Weights of a small mixture-of-experts language model, trained from scratch on English Wikipedia.
Experts: 128 experts in each of 8 layers, 6 picks a token, a sigmoid router, a shared expert of 128 neurons.
Training: 360M tokens, 5498 steps.
Below are experts of layer 3 (counted from 0) of a mixture-of-experts language model. Rows are named router (the router's row for the expert), up (a neuron's input weights, with its number) and show model dimensions 112-223. Each number is 128 + 24 x the weight over its row's rms, rounded and kept within 0 to 255. Numbers have three digits each.
After each expert's rows: "gets" lists some tokens that make up at least twice as much of what it gets as of all text; "mostly gets" lists some tokens that are sent to it at least half of the time. This comes from a sample of Wikipedia text that the model never trained on. Tokens count by the router's weight.

# expert 27
router:151133124151150104129154153117190104119168122103135105140139118068158187159142119063137118152129177094119139135162144182128132106115102087082158150098113092169128142102157152117179135130087126142129122131104121154124156135154126121157086130112124109134124093115145151142140150108159118124149138158133134132124140174135153092158167131173
up1:108149145106134142131114134086117119124149153137129109126104143134134141134118180108106111150128104168114095100147116131136162105111093113124152152082127120162132101139152135173107123093166167122117102156164140179165114121128116092091086149124137132168078104152109160112182152149139122146132097141147152137130136166100149120118120098124
up2:129125136158105136155144126181140126166124108124150114099092146154160157124122143109126199134108156137115140133131102105109136163152091138117150128163122142144093131115170141166136128100128140151110182110109172125120158159113098128162129137141101170131137133129206099100108094128139115126136121071157154122110100161157131126105158073123
up3:094155115100146106157119120136143136097128140143105131071143172131156140132126140168101178116133129170121090129120150114106167098116134108122135112134167101149148111117113119109161150138118108177117121147083112093124136119143143112137171102112127126110102130131113151111112109164163153130132118151071132126113141166148122105107106123109
gets: ".", " York", " Street", " American", " John", " City"
mostly gets: " Republican", "ville", " York", " Robert", " Ohio", " George"

# expert 11
router:134131153101159157143151150143140084150108135129141073120124147147182142165113117119121125173112120072104162111144138145131123106106145076127133157132083120128092159114131150118181158114116112159084121113064105126105135110148171098132100121098106145128101098133105103129118135141126116119147103147079126181125134152131105139118143132112
up1:133163124062148129129124100117111082115122130117109135129102130134145144146109188158129127104095096169162092129127177129107124088096112118093123103108140126147120097115144123158134131085128157130179140146091162155137140103128185169159131117129153110136094105137064107150146152114110116112136152129128141150134091183151122124138110118100
up2:140069132134128103148148079150159097109136130109166116118138101170129166142124116141102169095096132166085094135129128099112113105115142164125069096135099113126114138144100134164153130084109125152097131150120133101130128108145150184150093138137106136138143146145142093105128110108132096109137100115102140091137117137157127141141138109149
up3:133146146102155096153134127156118108123153174134110150087097157159159121143092146154112158111134103129078103118150102107124141146152150070168140162145131103107096101117158141144151135137144091131113152131142119136114150120144140151158158119071128119117129094162090119109125107155129118143130122107132153157139144165161103081148111127126
gets: "s", "es", " rel", "ations", "ments", "ity"
mostly gets: " information", " history", " details", " result", " works", " events"

# expert 7
router:172117182139155102159159126118122139155144132128133123101132158131156139159099119105093139138121157094168145158094133150119118102157115111080129106140161147156111148096152159105172166110113144099116118117103117113123150147141125137145096114134142118105153091155125103133102110118118126102146124144101153146181087183123129097114140132120
up7:155117136210139077091135104126117144120131141135121087148142152096163130132113135144163144151113109089114083118129158112130112139086158108142121119114148169137109123100092154162118119141142142138111141131123126161147156129115111154130158144096125117093081151085163135133099129130117171082115142125115124126154161102058169157115160119130
up8:077117089105152130161123136136103122142114133175124124156135121175118159130109155084092144084133130144128135156115133118106158156150094108162142128095155172133124121128103135114134118130135118122139114148106098086113150133158154098105137112083152084109117149080099126150131164075136169094137079163156113093138161121135159113125147110101
up9:108073135080142091145127109132096131108172117106113112104144115137143095143143137099103101095125166112164162107135122130120094146152124125155145131128123143154124118150112108148130147133122127124109147123107160133118123152106134126112135145110141092150158151093086119219094085102111122159100089115154130144101130162131151081162124130176
gets: "r", "–", "ed", " also", " (", "er"
mostly gets: "ril", "rem", "cc", "ther", " While", "ros"

# expert 93
router:105168188141167128143151135120142149117103156108127071134147126144150148137129105073141085137095173073113163154118106157174105128112120143121141151135126086134111157108155135119169127086113127161104131154142087138124106086170124151150165087113146154186118143124138111181136120098138136108110148118141140155127131162134145138125138130123
up0:134107155122151170102145118122151101090133110146167157070128169127132148119111126132161135168172124118149128132137098127143121182119133139121107151131098121100138113120140112117117108123145157102126145161163158083133137114139140117120144111129153119104106100161092120110102149165110186102111105178122132138082113142119123131136102134145
up1:110135145100140162192119124073084123136157137160109124166098129120127178144136172136121103100128103182130156102125104124130128114110099112150135141124153129139118144112107134146150116067122106115140098149140138157152109138141129133098126109122160127124095115079105148128149127100118105133125168127115176124113124140162166135086127126099
up2:123106158126141110146141125174150127084126159139178167095150069161143181124120119159101152132150129108092143118076132106101121091125123130068139132135104087128140125144161142117101090064117113115104173094118138124122137127126082106156145143134133147128102173153126087136094096130132121141124080121136125092136118158141106102107129108099
gets: ".", ",", " at", " that", " after", " but"
mostly gets: " after", " where", " when", " while", " but", " However"

# expert 53
router:149136156111148106131154175101159100126146117122108097178147101100130190168102119099107129143140154091119173158111130169130109111115105104091112127074155113133131148092141155130151124099124098144118126106099106132102139118138118128138107142131175133122127094127151128119081115096119132064129134163134145170108127118113147154167118106174
up14:116134125160130113136153172097152165138130111156112113100137150104145161169165102168132154152136099140094133169101126138109111109100156137099136137070119133140143172132106135089162121097116073140123162126129138142116148163151111152157129128115149180080155106118118128145105105137133153078153141154124111174120150137111137113159067144132
up15:082127113113124116159141126110129118095116096179103135186134120135167153141083127104114147186142157136125104123162161108121127095114100154131124103117116094109105116150131135143168093108161141110174128100149131137127116127116121118096130120114101155138109150163123129115158100185122127146131103122151136127138107134148146119141123117084
up16:151110131099132093093113168130115116076143170166092107124093109090146129141144111161152122121143126112127149083119174110115115097129157129117124121143110130123151134120151133203133106117118070163106142141146118131155135137133150162134103088104120086111124151146177138110135133097134117141163120144140135162173170105183098112152104149158
gets: "a", "e", "i", "o", "ia", "ton"
mostly gets: " century", " Zealand", "century", "wick", " II", " 1917"

# expert 78
router:148110150132179155122152133100174108117147092122119093145131092074142162142111101115114136148118174087144141187118120163132117079149096111070117113072127156160127123093161124112138165109124080118099114134121120130100174120138128085128109124114120114114130078118149133146113139123121115083134112160124154149125100145097126144135148108143
up0:135093184136148112145148128103121106189117106122142105108148114177138135132116129138134146142151114122151078129118115119137142187102118103119123140115077141132162074132170122152130133102135132116112100171107114086126161148152088157109129117104131123123097069145112137101162139121137177126134100173087137139128120141151144081159130132115
up1:098153123119165150132121103095109104101111133139127114138131141119133174141125143146126112142121119162141087112145084116138150126116124119163144126103131122218135118139146085125139136089148150116162121160111141131163103123130122145119104125133168094131111078145136098113132132154119070136164137122126161133136116178192140131101165117106
up2:154119146139131131118155080156161100111132109145110131104162120167137145138110094171122163118096124099099138140108123127103092128119140133156091146162136148117111152125116142173160122071156119133099179117089155111133168167109093126187131134113126147130098106133156152107096097109138119143131113102172093125117148122139094107126170124126
gets: "\n", "–", "e", ".", "B", "es"
mostly gets: "B", "\n     ", " include", "–", "ners", "iring"

# expert 64
router:139107148161173148137169143151161104121122126086134097164152081110153158145109112098131109175138133063123145160150112161110102106135109114103107179111117118161079115099158116119130140112138106108119158102102124148085161114141120131140086132134128126118118121123150117110132145108124104106183121170120157121059138120081115137092153115130
up0:135085157104146148108147144121145131150113136118116116124132128135130114138129179136125126156145089137153105117108132122139130150138135108104131177159104114122151083139153122137110158088123134143131123163142139099109145105153150126142152142128126127123084085092112140068135182113158133113147098131141082123098110114125113129125103166148
up1:132132124093134141151131139111138120104135092130133109103097122091125132132167158156111074124118060162171091142166112142118150078125119075114123135103147138174122094119144123156139129076112096103147135127146162101143139143153162150144095135150169120127095093142103126161076140137125127122171125143109183146121127182151114127127076124062
up2:138111095151136096140149105173139137109112142114151106096108148152171133131122101169122176120117121132098113161138156107109104105144137131103136141196112160137153137090149185159125111098129124124080139121064159105148140131088110154134156141128139108115116106119127130137117100154123115125150134094098104099186131156138084105115186114125
gets: "s", "  ", "es", "de", "on", "ation"
mostly gets: "de", " Representatives", " Assembly", "ties", "ation", " levels"

# expert 104
router:159128146098185126135164128127127084141119116134112105146114138081139160126111114098126117132124138087125176117178092147126107134165099111122134144132148125156152134107209110116168163082124117097110145132114112112132142152137151121159091115127135114160118082148104064148111137103151137097160141163114182135126104121098140148147124115123
up0:123114190161151093153143123123139105116136130137138132087111154135142118126132140158102148134142130160143143110128112138156109119114134151113139140119108093111141099100173069174098107102153176146139121162125131116114139095144138168134119133115159141110085084160134141062145148157120169097137100162114117133115126142106137110174121141117
up1:092120164106137168133118104099124107149125127141096097143116145155133149133159161116107109109112139173109099092176153119112161104098098126135156118095110119144118105144151135131144137107116108087180134110118136156149109111145164142133083131149158140161090089142046115111112164119141111113153138159108154108107121169173125118123113113123
up2:140083132168132110143143121156155118108148104147140124135173140144137123133107110137162148059132142090075133163081118104133148114108122146153145162165082091132121176135105148125150110130117134117087169139105121112127129157118147096150129171109124144128130116148156120099075123101130094127145093083153138127125153138099101112145132125139
gets: "|", " |", "-", " for", " -", ":"
mostly gets: " don", " for", " allowed", "When", " Don", " allow"

# expert 72
router:192115153163143138129171126144175162150139110143137101152145138083193177141091100115096155143127164101120143128133138144102115111136118086072126135108135122127098121118172126157152136143099141136121121144095105141090159117131112150174117127123129122108137060147137164088103140130171116146146142115122138128127120136107109094150147124167
up0:149085149108154122123160106113129133135131106122147151120110143185160098142098150137135124128147114121124148100164128129123105176139119129152125129143113149129156077139145064163126137103156177114121117126134090112121130135119116151113124141120125148105085109118084131086108136121146186103168116108128100191122143106131118074109100128157
up1:094103142081150153152121123081137136114142125123159126145073126129168157150112160159147101086100112140108125099149145115141180108104076126118132123082162098158125115123112125130176141091110149098192129133116128134117080133155120126105104135123174134155085075163117141076174155130117086114124124156147177197129127173126118087133115103136
up2:126119123168121163116162136171174081114139093136140135121116132164182160136108144125131154153125140109116125140105133121108125077130113126109109141163114106161111109102132070153146122087139119103078161116142125106110197141126099130149093147139117143143162088141155129099113104159156112132150152078106121129131102097137128117143124143142
gets: " to", "|", " \"", " in", " York", "si"
mostly gets: " York", " Zealand", "Re", "Scientific", " Angeles", "com"

# expert 48
router:157149147121169096132171196120169093139114126099137120136152112109124165157133096131128083179109122067136132121179150148148100127147125100108109134126134123160110150107125102132132153078145071104096112135117159138109139151153104135155064100157134133147115119161134113137109134127156122129143148135102186158142091158132131164083159098142
up16:136142143076132070132132131122119139124127143168137120149120108084127118147121125114152116111104161128113127104177135150109130117107140126147099103118103067159154122088131116135145137118105115149122146167182117125118098111150120140106113091070106115134117154177160106189156104096134152122131131138154180156169145110130110147165113185142
up17:107167134143130096126138145098168155104123179082119136139143136125132154140147130146142108122138112120123116110175103116103128183164105187142143091142117129155132100093138126123141130084109178148127116107138136138143061167133108162163124113173131121115118102136091136123088123124189068155156098112129202138107153158131091134123087112158
up18:134129161108147096122153105140135143097140149157131119126055096091142109120139096132130112119157135115115098118116134135107134106116122126129169141085127085114157115130093144100130110089126118103168184114167111090119114152151158117124127130131157156158100096128131134147120101144168120151149123126147131119134176131110158081125135141120
gets: "t", "a", "o", "i", "ni", " –"
mostly gets: "ni", "ko", "ema", "1987", "oli", "ico"

# expert 39
router:172125177127169152128159144134141131147145128131153097149174143100179184128131101085110124176110164096126151150149148169155136133141109107080164159113112121149107139105180142102152132107102123125121102106076132148111141131164095138139129122123129097116101147093126120151126133104116133126170143116133144112100142138133121136123145149175
up1:107127117135144134083118126118140126144108117132114083137152131146149170125103149169166119151101144163116093063145121116123161144092105109145122151109137123126140111122137142139167122091117098111160144164132141161141112117153172127111094107133150110110080095158103121136132131119130124134153177163118171135077139157187126147115153110124
up2:133127138135127149183153108150123132076166100147149134142137144153162179134089159128115170121119156117105148160084117142113109112121113144099162123180069090118120140111123146095145134121133073098084140134090149112119141155125117144153145140150098147131167149143151120058147125088142123142137153093099149138153107090136104143135184145122
up3:111155143137124100167122100113139152114108131157124127127111118098146113140108143116097147079133108144084126115093133106145104139095156079120144133112151129144166119096118120109145121130141128133123136157138091153125147118184155122149143122109117125129139118168120131163118156182141143159134094117059136116160104174122107131100137106156
gets: " to", " in", " |", ";", " on", " for"
mostly gets: " to", " would", " could", " will", " may", " can"

# expert 40
router:131116138124169121155167159120188134123123093152146127148120138094138162152108090127143159158157176133142175150114130148158122120171125091097139113125134141124125113115136171133138111142112085126109102135093133140109148124193173098145122103115098140128115090118133130150099122113126112129130138134103152119133092139129149116137113110169
up6:131115136090147122169132123119090152144065092188166122129121160126127180128130121163118145092096105144121117111154090141134141088090136135078123124133078137141102142142121124134147112070123091128115134112112079175110111162115125136104136132114125162144139170126138109157101115143150120164128145100114132121148135155133147120141111119142
up7:140150119183140092070134159093137151111107116136081096149100139082129142140115106119153126152111126121096159166123118111138110139150137113122108117118118174116159140111087168108135103122106156156116159131133058168124090119152133141172141144116097147133123096076172127145117126143132168136123125108067095102108188069116135133104170110143
up8:144126087126145170189136091157099167135149156137100123155119147122140151157121120108111122122102125132157124137123108134084104134148087126116126138151121185117113079082131135149156125101144125146152116108118085128078180160166154152119135104113115091113164145114103136106155152104133178142110087126137082156137138123126146097115121101106
gets: "–", "|", "ll", " =", "a", "est"
mostly gets: "olf", "all", "ady", "ock", " reflect", "ab"